{
  "n_layer": 8,
  "d_expert": 128,
  "router_bias": true,
  "init_std_router": 0.00902,
  "optimizer": "muon_variant",
  "seq_len": 768
}
Below are experts of layer 5 (counted from 0) of a mixture-of-experts language model. Rows are named router (the router's row for the expert), up (a neuron's input weights, with its number), down (a neuron's output weights, with its number) and show model dimensions 40-79. Each number is 50 + 12 x the weight over its row's rms, rounded and kept within 0 to 99.
Before each expert's rows: a language model's description of what the expert responds to. This comes from a sample of Wikipedia text that the model never trained on.

# expert 7
Commas, semicolons and joiners like and, which, but, when, especially the comma between a place and its region, as in Clarksville, Tennessee.
router:56 43 68 54 46 41 67 58 33 46 63 42 63 56 49 49 32 43 51 47 49 45 43 60 61 53 66 55 44 45 55 58 50 61 39 40 30 49 64 68
up0:69 48 44 33 74 43 60 46 37 36 55 46 66 30 30 55 60 52 48 67 41 56 44 27 47 46 68 34 61 73 65 57 48 60 26 60 45 42 38 62
down0:42 44 39 38 55 51 45 49 54 59 54 59 26 55 44 40 52 46 66 29 72 75 41 52 83 37 50 47 57 41 61 68 56 57 49 59 53 54 54 59
up1:42 52 53 66 58 60 54 63 42 47 58 64 35 48 57 63 48 60 42 60 46 46 61 73 46 69 61 43 50 54 63 46 68 68 40 42 35 47 61 51
down1:57 60 47 53 37 44 28 33 52 18 51 52 81 55 39 32 66 50 58 43 69 39 54 44 55 58 44 51 44 55 59 51 52 42 60 76 64 39 66 58
up2:42 61 65 44 50 46 57 65 40 25 59 31 70 47 39 23 50 41 36 37 48 51 59 38 55 20 64 61 45 36 45 55 66 49 49 55 18 51 50 60
down2:57 46 49 42 39 53 66 47 58 52 51 62 17 49 54 56 48 67 38 44 51 54 30 67 67 60 31 39 63 38 56 52 39 72 61 51 53 33 44 42
up3:61 53 37 48 61 58 42 61 49 50 36 58 51 35 46 49 49 43 54 62 46 39 53 55 31 51 50 73 49 70 51 64 39 34 48 67 49 62 44 55
down3:55 50 50 31 55 51 41 64 62 41 50 54 52 41 47 61 49 67 53 46 57 49 60 44 41 55 48 44 79 53 45 27 44 48 39 51 41 56 65 44
up4:64 50 49 68 50 52 26 71 58 53 58 51 72 58 45 30 67 47 58 47 60 39 53 31 42 57 43 67 62 50 32 32 46 38 55 45 34 27 73 49
down4:45 66 31 33 82 50 60 41 36 67 52 47 35 45 43 41 57 52 48 47 45 60 54 78 54 47 42 45 60 38 81 30 39 62 57 70 50 62 27 51
up5:58 44 86 51 48 58 42 54 49 27 37 52 65 30 69 41 39 61 65 46 56 49 51 52 50 52 68 54 44 35 83 33 30 50 42 68 47 35 47 39
down5:81 62 50 46 46 55 50 44 43 46 50 64 51 67 43 42 50 40 54 59 35 38 57 61 32 58 49 41 42 68 25 54 71 38 72 53 53 41 61 43
up6:69 63 34 41 56 56 59 64 50 52 48 64 48 38 63 61 71 57 35 39 60 58 66 50 63 50 50 57 44 42 34 47 48 51 60 31 26 64 52 41
down6:47 38 56 51 40 52 48 54 68 64 49 48 53 62 56 36 22 32 54 81 38 46 44 49 45 28 36 32 46 62 62 54 45 41 49 53 73 80 45 55
up7:55 55 52 60 45 52 51 47 57 46 54 52 61 25 57 50 54 57 57 79 52 49 46 43 39 48 56 52 40 48 60 54 60 62 54 65 50 78 33 44
down7:46 52 63 62 47 48 50 53 41 48 46 34 55 58 51 67 27 27 31 38 43 43 46 65 49 62 37 46 51 44 16 39 30 41 57 60 60 49 59 49
up8:43 42 43 26 64 51 63 59 28 43 61 59 51 57 39 62 37 79 67 48 57 40 50 57 31 30 54 55 61 59 67 45 44 60 53 46 50 38 56 45
down8:52 42 43 71 53 50 36 24 50 42 64 46 29 55 35 35 45 41 44 52 34 53 62 67 45 52 58 39 39 38 53 54 38 67 89 61 58 70 26 40

# expert 22
Line breaks ending infobox fields like Born or County, plus birth years, month names and coordinate symbols such as ″ and °.
router:62 72 40 62 53 25 44 47 66 37 51 51 25 52 34 51 52 44 60 79 49 61 33 60 69 45 54 60 48 51 59 38 42 51 71 26 49 34 50 62
up0:49 41 36 53 66 55 54 26 40 51 54 41 44 64 55 42 84 58 33 48 27 29 63 60 55 47 44 48 52 71 45 32 58 41 61 53 56 25 59 66
down0:43 30 43 30 43 66 73 52 37 74 70 36 43 58 53 38 44 50 57 45 85 59 44 47 57 50 45 37 35 49 51 47 55 44 47 57 56 54 23 69
up1:51 50 51 26 43 35 46 38 49 74 46 43 27 43 59 42 46 64 24 70 46 60 61 37 38 40 54 43 44 50 22 52 50 44 39 64 59 43 63 39
down1:43 40 69 46 22 54 49 51 63 50 59 54 65 46 27 74 70 64 48 52 40 59 40 46 41 46 50 47 53 49 47 61 38 44 70 59 40 41 30 51
up2:51 38 59 57 45 41 53 68 39 47 70 52 83 32 59 33 53 48 40 57 70 35 57 53 54 34 50 29 68 51 72 47 46 49 48 57 33 43 51 59
down2:32 66 35 71 56 41 55 75 64 42 48 55 28 63 36 73 68 59 93 49 56 63 42 78 58 51 49 45 49 70 27 39 52 50 55 44 50 54 48 60
up3:55 46 61 76 41 41 65 44 38 41 44 55 35 37 60 29 67 43 40 56 56 61 57 51 50 42 33 61 56 41 49 56 29 50 30 22 29 29 71 45
down3:62 47 56 64 47 32 59 56 36 56 56 62 57 63 68 57 57 25 52 34 37 41 46 63 59 56 24 25 42 42 47 70 69 51 57 50 38 47 60 52
up4:73 36 49 44 48 33 59 58 29 25 54 51 39 43 50 44 53 38 63 41 49 65 71 52 54 45 52 41 38 29 50 47 46 56 63 62 54 60 62 16
down4:29 54 23 58 42 60 48 62 44 50 48 57 37 62 52 60 42 67 51 64 49 47 42 61 70 38 49 78 39 53 61 51 32 39 19 46 48 63 70 41
up5:57 52 52 47 28 51 70 50 65 60 51 56 54 38 41 65 53 32 32 59 38 32 46 49 51 25 48 51 53 49 38 56 57 46 47 24 38 44 46 46
down5:47 34 54 65 48 63 65 45 38 32 58 50 65 44 40 33 51 71 73 46 59 42 81 43 54 61 49 51 57 47 31 60 39 78 61 50 58 52 53 48
up6:66 47 57 41 71 54 60 73 57 52 37 60 44 45 51 61 27 69 34 50 42 42 44 52 46 44 40 53 39 33 58 58 35 55 60 52 51 42 46 65
down6:53 21 25 51 34 51 53 32 13 54 38 48 34 42 33 62 69 46 35 37 61 60 51 41 40 58 45 48 44 47 42 57 53 56 58 41 31 46 37 47
up7:37 36 30 46 31 61 48 40 50 49 63 59 73 64 73 38 39 62 52 59 66 33 39 50 52 49 82 50 51 49 50 51 45 53 46 48 53 50 46 75
down7:52 56 55 48 42 48 50 66 47 57 44 49 30 40 45 39 43 48 49 44 54 59 40 52 56 33 45 50 44 36 43 27 58 58 54 47 49 34 54 32
up8:59 63 43 55 58 30 67 67 39 55 64 73 32 62 48 63 58 58 56 48 46 52 42 54 58 47 67 49 45 27 53 66 45 70 43 61 55 62 44 76
down8:55 47 47 51 35 58 45 55 54 55 68 36 63 60 37 52 19 39 55 57 49 64 38 55 32 55 61 70 53 72 57 49 56 56 74 33 53 55 34 42

# expert 36
Articles, conjunctions and prepositions before capitalized names or titles, such as the in Alexander the Great, of, and, with, table pipes.
router:22 66 34 37 54 40 62 62 60 47 46 54 61 61 57 47 64 61 42 32 68 43 60 45 45 54 60 41 47 53 40 63 31 53 56 50 27 51 57 95
up0:54 54 31 32 38 33 53 51 60 49 34 53 56 80 49 43 48 53 50 45 35 50 46 56 26 69 63 15 59 48 44 59 61 59 43 63 45 33 40 42
down0:46 36 37 56 66 41 45 61 42 41 50 40 69 63 53 60 60 41 45 58 50 31 66 57 42 46 33 54 37 34 35 61 40 51 63 34 32 45 47 60
up1:48 52 60 45 53 43 60 41 45 50 32 31 66 21 51 53 57 58 55 58 56 59 43 38 67 28 48 28 34 60 46 40 68 55 42 50 26 38 64 67
down1:58 41 58 49 50 58 54 66 66 50 64 61 26 46 52 59 70 38 65 40 44 55 52 42 34 60 46 53 59 39 39 83 41 39 44 42 65 49 54 54
up2:51 64 60 38 58 58 60 50 31 58 51 64 68 45 54 41 44 59 47 11 41 62 64 54 35 59 42 38 43 64 54 61 43 75 47 31 65 46 56 54
down2:71 25 52 47 52 45 46 55 40 37 52 64 42 67 58 60 42 47 54 60 58 40 28 46 67 55 41 69 72 42 55 49 59 47 69 67 56 62 75 52
up3:37 45 46 47 67 55 33 46 26 55 52 36 68 55 37 49 48 41 52 43 43 40 61 44 45 33 61 40 41 49 48 68 36 53 37 63 65 54 74 54
down3:51 65 58 47 28 52 50 51 46 36 64 34 54 51 52 63 45 71 48 43 47 61 45 50 40 69 63 31 52 48 44 42 34 68 65 54 38 52 47 31
up4:36 49 63 53 37 44 41 54 40 72 59 53 55 64 49 50 51 53 39 34 39 61 59 44 55 51 51 30 39 50 43 46 46 65 59 59 63 36 45 44
down4:73 68 40 44 52 67 49 43 56 44 33 64 41 58 58 74 45 37 67 57 53 43 29 42 37 54 46 56 48 39 53 45 46 44 46 46 31 47 61 39
up5:51 63 42 45 57 73 40 51 55 57 62 53 58 56 59 42 42 30 59 34 78 26 50 58 49 46 85 31 49 61 61 36 51 42 43 61 50 56 45 47
down5:40 47 59 42 83 53 46 46 49 31 75 45 46 38 48 74 38 62 57 78 42 67 41 43 55 55 44 58 25 51 60 80 56 51 46 61 38 57 30 40
up6:61 41 34 45 66 57 35 23 46 46 54 60 60 51 45 49 39 48 61 51 51 57 30 55 39 58 48 55 65 57 55 52 45 42 45 28 58 36 17 40
down6:19 51 61 63 51 44 73 64 57 55 47 49 19 54 60 40 53 68 55 21 58 45 81 43 67 50 53 38 36 70 23 56 53 72 40 59 34 41 78 67
up7:71 33 39 49 55 54 35 47 26 57 51 59 67 63 51 58 49 52 39 33 39 32 54 60 44 48 46 43 64 73 56 29 57 39 56 62 52 56 44 44
down7:31 32 58 43 45 59 60 76 60 43 46 24 49 45 38 29 46 44 32 54 64 58 51 45 59 64 58 60 54 27 33 42 48 41 48 55 53 37 52 59
up8:43 47 71 60 34 68 59 45 51 40 59 58 48 73 38 62 49 36 32 56 51 69 57 46 46 39 50 52 41 65 32 30 49 47 41 69 52 50 66 40
down8:50 36 45 18 61 49 54 66 46 52 46 56 57 41 54 24 70 92 57 39 39 51 47 47 52 54 59 39 64 45 60 69 55 32 61 66 42 63 36 68

# expert 44
Colons after field labels in infobox-style lists, like Website:, Parent:, Established:, plus pieces of labels such as Directed by.
router:54 51 60 64 41 49 49 81 53 43 56 53 60 24 48 43 58 40 32 60 51 47 56 60 37 38 55 49 38 37 38 53 44 51 55 41 64 40 48 60
up0:50 48 73 45 50 54 39 67 33 34 61 55 64 60 55 50 45 50 37 52 50 66 58 66 11 51 48 57 75 47 45 43 37 55 63 50 58 60 59 65
down0:45 59 42 40 52 48 81 47 44 37 56 61 54 46 53 48 70 71 51 25 58 51 58 53 55 39 45 50 62 56 46 65 48 23 45 25 51 63 48 52
up1:50 47 43 51 34 70 34 55 45 52 33 51 50 51 61 38 54 56 40 42 43 67 48 69 40 39 70 69 48 29 35 49 38 48 53 47 54 40 56 93
down1:61 33 50 60 77 47 45 62 53 66 57 51 63 59 50 58 57 79 54 34 77 60 54 54 64 58 64 40 51 40 33 52 67 44 54 37 56 64 68 45
up2:49 57 40 48 39 49 64 38 53 47 52 66 47 50 51 62 70 50 53 49 68 49 42 68 65 64 54 60 70 45 31 51 56 53 45 77 47 59 57 52
down2:39 58 47 66 44 72 56 55 49 45 48 23 64 64 58 34 37 36 33 39 53 55 41 42 54 59 55 51 46 56 57 35 40 67 47 37 48 52 41 43
up3:50 64 60 54 69 54 54 72 60 31 50 53 42 34 47 25 40 42 45 53 52 52 42 27 59 47 50 62 63 47 53 34 54 69 77 39 65 44 62 47
down3:62 51 55 35 71 41 70 50 81 60 56 49 48 51 43 55 45 42 45 46 46 66 57 31 62 59 72 42 38 47 46 56 34 35 68 36 47 42 45 51
up4:65 39 38 46 54 38 55 58 51 68 59 39 58 45 58 58 52 58 51 70 26 53 71 58 34 48 39 47 51 18 36 48 40 38 32 57 54 48 24 34
down4:52 81 78 57 56 44 42 16 49 70 33 54 50 57 46 66 60 31 55 72 53 70 40 29 51 58 55 52 51 66 48 31 52 39 53 53 68 50 41 45
up5:60 42 67 47 26 48 42 54 45 37 40 45 58 56 68 68 55 36 48 72 53 53 74 53 61 42 50 48 54 60 37 61 62 36 60 63 57 44 73 36
down5:37 35 40 58 35 38 55 49 27 59 62 63 41 45 48 32 41 36 63 32 57 38 46 44 52 58 58 32 46 33 56 49 53 43 33 40 49 46 40 34
up6:51 56 32 45 38 48 38 44 48 72 71 78 63 40 53 49 56 46 39 47 61 56 22 46 60 35 39 51 70 58 54 61 39 33 44 42 50 33 55 39
down6:40 48 44 39 63 43 63 69 34 51 58 55 46 56 58 18 49 34 47 60 32 38 44 57 33 40 71 73 32 57 56 48 58 60 63 49 49 30 62 52
up7:51 55 39 41 54 47 54 44 76 45 27 59 65 46 40 64 69 38 46 60 39 44 47 25 44 64 45 46 36 46 52 66 49 54 56 38 45 55 39 51
down7:56 39 47 64 47 54 53 58 33 39 52 58 56 37 38 50 38 60 78 46 51 59 46 59 44 40 43 64 38 74 56 29 47 55 45 38 67 38 75 49
up8:49 68 36 51 58 61 77 39 37 56 51 45 65 35 49 39 65 51 63 62 80 45 41 62 57 33 50 29 73 23 64 27 34 50 58 45 57 43 42 40
down8:58 62 50 55 42 54 43 43 58 53 62 43 72 62 51 52 39 47 60 32 21 36 72 58 44 81 40 39 49 62 62 45 64 47 65 65 53 57 60 52

# expert 12
Prepositions, articles and auxiliaries following a verb or noun in running prose, such as from, the, in, was, for.
router:39 60 39 41 67 43 69 54 68 52 46 53 42 41 71 38 73 72 43 53 65 48 73 35 37 74 48 46 42 54 46 62 35 43 51 60 40 60 52 73
up0:61 72 51 58 40 33 41 66 73 67 47 60 48 58 60 35 52 47 46 55 53 42 53 53 32 34 45 63 67 46 47 57 33 47 53 78 54 78 46 56
down0:64 40 38 33 69 63 40 25 38 49 77 40 50 46 60 64 48 49 64 31 56 29 62 58 58 65 52 59 34 66 72 35 74 68 45 33 55 33 69 53
up1:51 39 56 66 66 53 59 50 48 44 63 46 68 68 64 50 43 52 23 53 65 53 59 39 47 39 33 40 55 60 56 41 55 63 42 57 68 66 45 30
down1:62 51 38 39 43 46 70 45 31 59 43 44 50 47 59 54 77 60 68 41 34 53 48 45 52 46 59 33 73 52 44 66 49 34 40 62 61 47 62 49
up2:68 67 37 51 45 41 52 46 43 42 66 46 56 62 47 58 29 58 65 55 52 41 28 29 35 58 65 58 57 46 48 32 45 59 27 54 49 50 52 27
down2:67 25 74 44 53 28 33 54 41 50 55 22 44 29 38 36 47 44 54 21 36 64 71 33 65 48 43 40 57 52 62 52 55 47 50 69 66 46 58 45
up3:48 43 41 47 35 48 58 67 45 46 54 33 63 37 54 34 38 47 57 35 57 73 37 59 76 21 48 37 44 45 61 56 43 47 61 63 67 55 38 77
down3:58 50 35 46 41 48 46 49 48 54 39 65 27 49 59 63 43 55 59 69 54 37 45 54 27 59 31 40 48 42 48 66 61 40 32 37 63 49 54 63
up4:55 47 81 68 53 33 33 60 43 45 48 53 73 33 62 57 58 59 50 45 40 36 56 47 42 32 47 54 55 63 47 56 64 58 47 25 65 42 51 56
down4:66 41 41 35 63 49 85 52 45 45 57 62 48 53 44 64 49 49 73 75 52 69 66 65 43 63 39 73 54 43 64 44 35 22 47 27 48 55 51 38
up5:40 52 59 48 40 37 53 58 61 47 45 38 59 17 40 64 65 42 48 35 54 42 60 58 39 33 58 40 57 53 32 37 43 29 57 27 45 47 71 50
down5:35 56 52 74 37 52 50 50 41 48 78 53 67 46 40 37 68 64 48 44 57 36 58 42 38 47 53 49 51 26 51 52 63 68 53 57 39 45 50 39
up6:42 40 38 39 51 37 50 38 54 39 46 37 48 45 50 71 41 52 56 35 25 36 59 40 55 37 29 64 67 22 38 49 46 57 50 67 61 39 52 46
down6:55 52 48 59 63 36 86 45 36 62 58 31 33 66 84 48 37 52 50 28 53 49 68 32 50 59 46 54 65 78 58 47 63 44 53 45 53 42 27 40
up7:45 67 45 49 56 72 40 23 37 44 42 49 39 58 32 62 40 52 33 53 50 63 41 64 63 63 39 28 63 41 62 49 44 49 51 42 34 53 58 45
down7:47 34 41 58 65 34 62 48 40 59 76 36 55 19 54 44 36 60 50 57 39 49 52 26 25 48 53 74 40 47 40 49 45 40 56 44 61 37 53 48
up8:57 35 46 42 52 54 45 33 56 45 40 56 35 45 44 42 44 28 36 62 50 55 51 52 67 45 46 48 58 48 39 53 43 47 42 70 43 69 91 55
down8:70 36 59 33 58 39 55 63 41 51 71 57 36 43 49 52 56 42 56 44 60 54 21 31 37 63 62 50 39 34 58 54 25 34 44 48 56 41 48 64

# expert 60
Leading digits of years like 201, 199, 196 in dates and ranges after dashes, plus word-initial ap as in approach, apartment.
router:49 54 41 44 48 38 59 44 60 64 43 67 46 55 62 57 42 72 75 30 61 44 63 42 60 31 63 75 40 61 62 39 36 68 56 48 40 47 63 46
up0:57 60 57 59 47 35 28 40 41 53 40 46 30 44 43 55 57 60 40 50 46 54 52 49 50 59 56 40 46 52 52 47 57 36 61 61 51 40 53 47
down0:49 16 46 44 62 49 68 35 41 63 69 46 70 55 30 16 59 60 60 59 42 66 54 58 43 59 30 52 46 56 60 45 49 30 52 42 31 38 40 29
up1:42 48 53 36 35 60 50 48 35 58 54 45 64 55 29 33 47 38 53 35 24 36 51 63 47 56 48 29 54 55 49 40 29 41 39 34 36 70 63 60
down1:60 49 62 53 87 25 56 46 38 38 58 51 49 44 58 49 65 61 56 47 38 44 37 30 57 64 44 46 51 64 60 70 58 68 48 56 55 41 62 41
up2:67 58 80 70 55 49 52 55 69 55 48 34 22 52 59 34 52 34 53 61 67 55 55 40 48 74 56 41 44 49 57 50 53 63 26 66 48 54 62 47
down2:42 56 56 48 32 49 30 56 49 62 63 56 45 52 59 57 36 46 39 71 49 33 76 47 39 72 64 49 45 33 64 52 57 46 63 58 54 36 44 50
up3:51 64 42 34 28 52 39 45 56 44 47 47 44 43 63 33 56 56 40 25 73 69 44 50 69 59 49 62 66 74 58 62 56 37 57 67 31 48 47 55
down3:54 46 50 39 42 62 35 46 56 59 30 38 59 65 40 45 40 34 40 48 29 44 49 62 52 27 66 51 46 29 57 38 55 38 52 36 56 54 42 51
up4:49 64 51 49 67 36 62 78 68 70 50 42 52 46 62 67 44 75 68 39 57 28 65 55 59 60 58 54 26 72 38 36 45 26 40 76 49 60 72 34
down4:64 62 64 46 50 56 57 49 31 56 50 47 46 51 34 40 60 68 30 54 53 66 50 63 49 77 49 39 72 53 52 55 46 36 40 64 60 61 58 54
up5:55 55 56 60 58 32 63 31 30 59 43 57 38 47 51 31 62 44 43 32 38 42 35 50 48 53 39 33 51 52 41 39 53 63 55 46 49 45 46 32
down5:40 55 44 47 73 47 44 55 50 39 72 37 54 58 20 35 59 25 46 64 46 46 43 48 61 62 48 41 60 52 58 60 38 22 67 65 48 37 48 39
up6:26 77 53 58 46 54 56 67 40 71 54 45 55 29 60 42 45 51 79 62 65 59 53 36 56 55 55 42 56 53 50 42 70 50 51 42 38 73 32 54
down6:46 51 41 46 49 48 63 62 47 62 47 60 45 59 58 36 66 61 57 55 54 48 62 37 45 58 42 33 43 44 50 19 67 62 51 47 69 48 59 22
up7:43 80 38 77 72 48 40 68 63 52 52 61 42 53 40 61 62 36 61 56 50 32 47 47 68 54 52 71 72 57 49 53 37 68 39 60 47 56 65 80
down7:59 29 54 57 50 59 47 63 63 42 53 39 39 46 42 43 48 38 45 35 53 35 36 56 51 54 45 52 51 43 57 58 44 19 64 33 66 28 61 51
up8:52 48 48 44 51 22 61 48 47 43 42 74 39 65 98 39 55 42 72 53 51 39 42 39 74 30 46 49 44 48 55 52 46 29 41 48 34 39 51 48
down8:37 46 61 35 54 55 64 49 39 56 43 45 56 37 44 62 68 69 30 50 39 41 62 56 46 19 53 50 53 36 59 56 44 62 37 63 50 51 41 62

# expert 62
Pieces re, le, pre and capital E or accented-letter bytes, such as sea level, athletic, prevalent, executive, Córdoba.
router:64 29 46 47 49 45 53 63 43 28 53 62 53 50 48 64 36 67 47 59 70 59 47 31 50 59 62 47 41 61 29 40 51 52 43 63 56 70 43 44
up0:48 70 81 55 73 25 55 49 34 40 45 52 58 60 74 58 45 56 60 47 32 49 43 52 40 61 38 51 45 42 49 70 34 62 50 66 38 63 33 60
down0:49 45 51 52 47 75 42 33 55 38 45 65 50 37 63 10 50 55 35 61 30 53 40 59 56 32 46 39 48 53 54 60 30 54 35 66 43 41 57 60
up1:57 44 59 31 50 63 44 63 67 55 46 52 48 63 56 60 46 69 51 57 49 63 54 54 64 49 53 66 68 58 35 28 38 49 51 44 41 53 55 55
down1:52 35 46 67 31 43 74 39 57 38 66 41 46 37 50 24 46 42 51 42 50 34 42 53 63 56 37 52 54 25 39 75 45 48 39 32 42 68 50 61
up2:44 48 63 62 57 53 49 63 46 48 64 55 60 25 74 28 48 58 31 39 54 61 51 50 51 30 63 42 53 60 45 39 44 47 29 58 58 58 51 56
down2:49 56 31 46 46 44 55 35 50 44 72 62 49 38 45 55 61 48 49 42 62 40 64 42 43 64 69 72 34 51 59 56 59 51 56 55 63 53 47 36
up3:49 48 59 57 64 41 65 45 51 53 47 40 43 53 49 48 46 49 70 43 52 75 39 68 45 55 67 38 58 06 41 83 48 46 56 60 25 56 43 46
down3:58 58 33 34 41 30 24 44 43 49 44 37 67 38 51 38 65 55 57 44 41 49 50 43 50 48 63 54 49 69 57 65 51 44 60 49 58 53 74 62
up4:39 62 34 15 56 65 64 55 51 54 47 36 60 65 55 48 59 53 48 27 66 38 71 45 24 66 60 63 50 73 45 43 56 60 44 72 64 72 48 66
down4:38 58 41 61 61 40 51 43 47 57 47 74 20 85 56 67 44 68 60 63 39 64 65 56 40 50 47 62 59 55 50 41 67 59 63 19 60 40 35 48
up5:35 40 49 55 47 36 64 39 50 67 70 63 31 47 56 44 50 71 40 71 64 70 49 46 56 62 60 33 55 36 35 35 33 54 64 61 46 50 42 65
down5:57 29 48 40 44 16 25 59 62 30 54 40 40 46 42 56 37 37 43 57 32 60 78 46 50 55 58 64 68 58 42 42 72 37 48 53 40 25 62 53
up6:63 49 54 37 33 42 54 53 54 48 44 46 44 42 34 64 47 43 59 70 58 58 51 39 61 45 56 30 57 52 43 48 47 58 40 66 45 44 56 66
down6:39 43 62 64 56 52 57 64 48 42 41 37 39 47 61 54 65 70 59 56 37 49 62 45 81 79 49 57 47 59 34 45 48 43 57 66 45 46 48 49
up7:64 54 79 45 57 81 50 47 37 51 59 49 50 57 47 37 23 49 60 43 37 61 31 42 50 38 61 39 52 61 53 60 55 54 46 56 54 33 52 79
down7:26 41 60 34 55 67 39 55 44 48 42 42 51 53 48 43 56 59 58 48 54 48 32 55 41 50 37 37 36 51 25 34 44 59 59 39 33 30 62 53
up8:70 56 59 46 84 51 52 40 60 37 38 43 75 35 39 49 77 33 57 53 37 47 41 53 36 47 59 29 62 47 27 54 56 34 63 62 49 47 42 58
down8:36 43 30 69 56 49 61 78 57 37 33 53 67 53 30 58 41 51 65 64 32 36 34 52 34 62 38 63 51 38 60 60 39 52 51 26 33 39 49 16

# expert 48
Final vowels and endings of foreign names and words, often before commas or line breaks, such as e in Brăzești, Kane, an.
router:53 51 49 53 31 48 66 55 50 54 37 59 44 48 61 33 52 44 66 58 71 45 23 26 56 45 58 26 68 34 40 41 64 66 41 33 56 41 77 65
up0:67 52 65 24 47 80 29 63 53 59 48 56 55 44 36 32 41 53 59 35 40 63 55 77 69 54 42 44 65 50 44 42 49 60 56 41 57 56 58 50
down0:48 32 48 58 63 43 48 43 53 41 61 71 50 62 57 49 69 44 40 60 55 44 62 35 40 55 58 60 53 50 82 64 48 36 38 49 57 55 36 53
up1:67 43 49 36 34 47 49 45 22 35 64 44 37 35 46 56 56 36 55 42 71 49 65 48 29 74 65 46 52 58 64 46 49 38 46 44 51 50 48 44
down1:30 55 43 62 54 34 69 37 84 61 67 49 47 63 46 43 22 39 45 47 52 68 42 43 55 66 79 62 50 46 39 59 30 53 37 40 70 49 63 42
up2:55 61 27 36 41 54 50 74 56 51 49 47 61 64 62 55 57 58 60 58 54 57 48 39 31 41 67 45 47 66 39 52 52 70 56 64 24 64 32 29
down2:63 25 48 47 50 50 51 45 51 69 72 39 34 42 36 66 50 59 45 47 57 52 36 60 37 39 60 52 46 61 50 54 43 39 27 48 54 64 46 66
up3:46 53 48 37 61 44 44 30 49 47 51 55 26 51 54 60 75 52 46 68 52 49 60 50 47 38 53 41 37 67 48 30 36 36 48 50 48 49 40 30
down3:60 45 61 30 54 32 54 45 53 36 64 39 40 26 43 50 53 53 54 42 53 70 46 52 44 56 49 50 40 36 53 39 40 51 48 56 28 33 54 39
up4:51 70 57 49 44 57 36 57 39 75 57 54 33 36 47 39 38 57 40 42 49 47 57 35 65 55 30 49 56 60 58 41 42 51 58 42 48 52 48 43
down4:55 51 54 31 57 42 86 50 43 61 51 52 36 70 71 56 59 47 46 67 57 41 43 35 54 39 43 82 50 47 32 52 51 58 40 48 65 81 79 48
up5:55 68 54 44 79 61 20 58 43 59 36 28 48 36 67 48 62 36 47 35 43 40 46 76 51 53 52 48 70 44 31 46 45 56 47 55 38 47 38 60
down5:55 67 57 49 56 42 39 45 46 45 60 49 34 46 49 66 52 54 54 74 17 52 57 51 58 58 48 62 25 41 33 57 59 57 27 52 23 77 40 39
up6:37 40 73 38 41 59 37 43 44 60 49 60 37 50 24 39 49 58 56 45 77 88 68 39 57 58 47 57 51 51 84 50 50 38 52 54 42 58 54 79
down6:40 61 49 44 36 30 75 40 48 47 25 37 55 48 84 51 31 28 62 76 46 59 54 27 50 55 54 47 21 32 53 71 50 59 39 53 53 55 68 62
up7:45 60 38 44 29 35 64 52 42 71 52 40 57 75 40 46 50 57 53 47 65 49 63 63 37 74 64 52 72 67 43 34 42 36 68 60 59 45 69 52
down7:41 48 47 64 57 43 45 44 59 42 39 47 32 28 36 38 40 47 49 31 37 38 54 65 44 34 37 53 68 49 33 55 56 35 35 18 51 32 72 45
up8:65 65 40 46 55 66 59 44 53 33 52 54 32 50 60 54 56 48 42 59 49 31 33 27 52 55 43 55 56 68 47 56 69 46 63 58 29 56 45 45
down8:32 48 62 64 55 53 41 55 43 71 36 34 39 53 76 42 47 31 52 47 42 47 58 44 45 43 31 28 57 30 44 61 52 57 33 59 54 77 37 41